Experts of a small language model: width 128, 64 SwiGLU neurons an expert.
Below are experts of layer 5 (counted from 0) of a mixture-of-experts language model. Rows are named router (the router's row for the expert) and show model dimensions 0-31. Each number is 200 + 30 x the weight over its row's rms, rounded and kept within 0 to 999.
After each expert's rows: "raises" lists some tokens whose logits its average output raises strongly, later layers aside. This comes from a sample of Wikipedia text that the model never trained on.

# expert 68
router,170,217,219,161,235,228,195,147,205,228,207,173,162,220,155,235,155,152,174,225,198,179,167,240,192,168,202,226,192,174,174,183
raises: " –", ".", " =", ",", " and", "-"

# expert 30
router,180,235,233,177,216,201,220,167,234,221,216,185,168,214,170,233,163,185,173,235,157,163,202,222,225,161,220,214,194,174,183,168
raises: ",", " and", "t", " (", " |", "."

# expert 10
router,191,232,217,176,207,231,216,191,257,222,202,211,160,200,156,218,186,166,191,228,201,163,143,272,240,161,213,199,166,186,196,162
raises: "s", "ed", "in"

# expert 106
router,201,201,190,175,254,225,202,182,230,230,223,170,172,229,197,215,182,177,159,205,161,176,169,232,243,194,257,248,150,190,178,160
raises: "-", " |", ",", "–", " and", " ("

# expert 82
router,175,202,228,172,233,212,176,184,216,236,203,165,181,218,172,244,144,198,193,221,154,191,161,217,216,154,215,208,202,166,160,191
raises: "in", "ne", "no", "=", "-", "si"

# expert 99
router,162,201,227,164,211,216,175,161,224,235,226,182,194,229,194,204,187,189,191,217,160,169,162,257,220,169,253,238,188,174,178,180
raises: "'", ".", "/"

# expert 110
router,203,217,213,157,221,214,211,169,206,218,193,182,140,252,203,266,201,185,154,240,186,188,194,215,191,158,224,245,167,175,171,199
raises: ".", "c", "g", " The", "ie"

# expert 114
router,168,194,222,179,242,227,185,152,216,238,203,159,176,245,171,247,162,179,183,219,175,169,187,241,182,190,219,238,199,147,198,166
raises: "0", "N", "20", "24", "12", "1"

# expert 116
router,176,221,219,190,261,194,197,165,218,217,209,216,179,213,171,209,158,191,165,200,173,153,174,286,237,182,202,221,200,185,202,194
raises: ",", ".", " and", " with", " in", " for"

# expert 37
router,156,200,247,153,251,238,207,194,207,245,191,168,173,218,146,245,165,174,191,218,170,199,139,241,250,183,234,217,182,172,172,174
raises: ",", ".", "-", "t", " of", " and"

# expert 56
router,186,201,248,176,242,218,171,174,205,207,200,182,157,223,178,259,184,183,188,245,167,164,195,238,223,185,212,197,153,170,149,132
raises: "\n", "-", " (", "s", "a", "son"

# expert 72
router,165,195,215,175,231,177,170,126,206,235,224,212,171,238,179,216,202,191,154,198,156,155,189,278,217,158,216,197,191,172,202,208
raises: "\n", "s", ",", ":", ";", "-"

# expert 16
router,208,233,202,166,217,206,212,172,239,212,225,194,175,215,178,258,171,189,169,221,174,172,168,230,207,189,248,214,193,169,181,160
raises: ".", " and", ",", " that"

# expert 0
router,181,211,219,174,205,206,192,150,226,261,233,202,181,245,149,238,190,147,162,215,174,174,168,267,197,172,217,217,213,187,183,166
raises: ",", "s", "d", " of", "w", "f"

# expert 115
router,197,200,245,142,240,192,188,193,219,211,206,165,152,241,134,260,167,189,212,252,158,189,169,242,203,211,223,204,187,178,145,180
raises: " |", "|", ",", "-", "'", "ne"

# expert 93
router,208,202,258,168,230,224,175,157,214,205,207,174,120,213,197,246,199,150,176,212,166,184,192,226,179,162,207,232,177,182,183,185
raises: "-", " and", "'", "B", ",", "M"

# expert 38
router,179,224,249,173,196,224,181,185,212,232,198,165,187,221,190,246,202,171,190,232,183,184,188,252,200,169,223,212,183,176,202,183
raises: ".", "'", "a", "en", " |", " and"

# expert 117
router,177,198,223,198,220,225,218,151,211,245,227,185,174,209,173,231,148,134,170,192,184,176,152,230,229,194,237,204,189,185,173,159
raises: "-", ",", " |", " ("

# expert 28
router,170,227,260,196,211,186,197,175,219,242,177,161,158,194,199,223,191,208,192,231,181,152,159,249,175,179,206,212,205,153,184,212
raises: " |", "s", "-", "\n", " of", "/"

# expert 40
router,170,213,243,173,232,196,207,167,234,209,214,188,189,210,181,225,187,164,208,217,201,163,164,257,188,148,240,213,176,195,190,217
raises: "-", "'", ","

# expert 121
router,185,232,245,132,235,242,197,199,206,227,220,177,153,196,195,235,173,200,161,194,140,173,187,245,228,163,230,222,198,167,166,195
raises: "=", "|", "me", "ability", "In", "Cons"

# expert 91
router,189,198,225,187,220,208,212,177,235,204,234,171,180,231,154,241,144,168,169,234,156,186,143,220,214,183,203,215,175,176,175,165
raises: " in", "-", "=", " as", " from", "\n\n"

# expert 63
router,151,235,243,166,238,225,177,154,217,231,243,167,190,242,187,203,159,194,187,203,176,193,162,243,223,159,201,238,156,192,141,162
raises: "\n", ",", "\n\n", ".", "t", "/"

# expert 13
router,180,237,229,158,246,224,192,181,197,236,212,184,165,216,133,233,180,151,199,217,190,190,188,254,200,159,221,219,182,188,180,161
raises: "\n", "\n\n", ".", "\n ", ";", ","

# expert 74
router,181,194,225,151,216,193,179,179,221,273,211,202,172,228,162,222,164,181,132,197,185,173,183,253,222,188,247,240,171,145,197,173
raises: ",", " and", ".", " ("

# expert 70
router,171,233,244,204,252,231,177,165,226,209,212,193,186,225,189,228,179,172,161,224,139,185,186,269,224,162,205,213,169,195,162,145
raises: ",", ".", ";", " and", ":", " ("

# expert 32
router,198,181,224,151,247,234,197,190,209,229,184,178,161,216,184,239,184,181,178,235,164,166,206,204,244,188,237,231,195,185,174,168
raises: " and", " the", " a", " in", " on", " as"

# expert 125
router,158,225,250,138,227,237,179,201,231,248,230,138,176,205,195,220,183,195,192,221,165,202,145,246,206,154,206,201,169,184,157,201
raises: "=", "\"", " and", "The", "In", " |"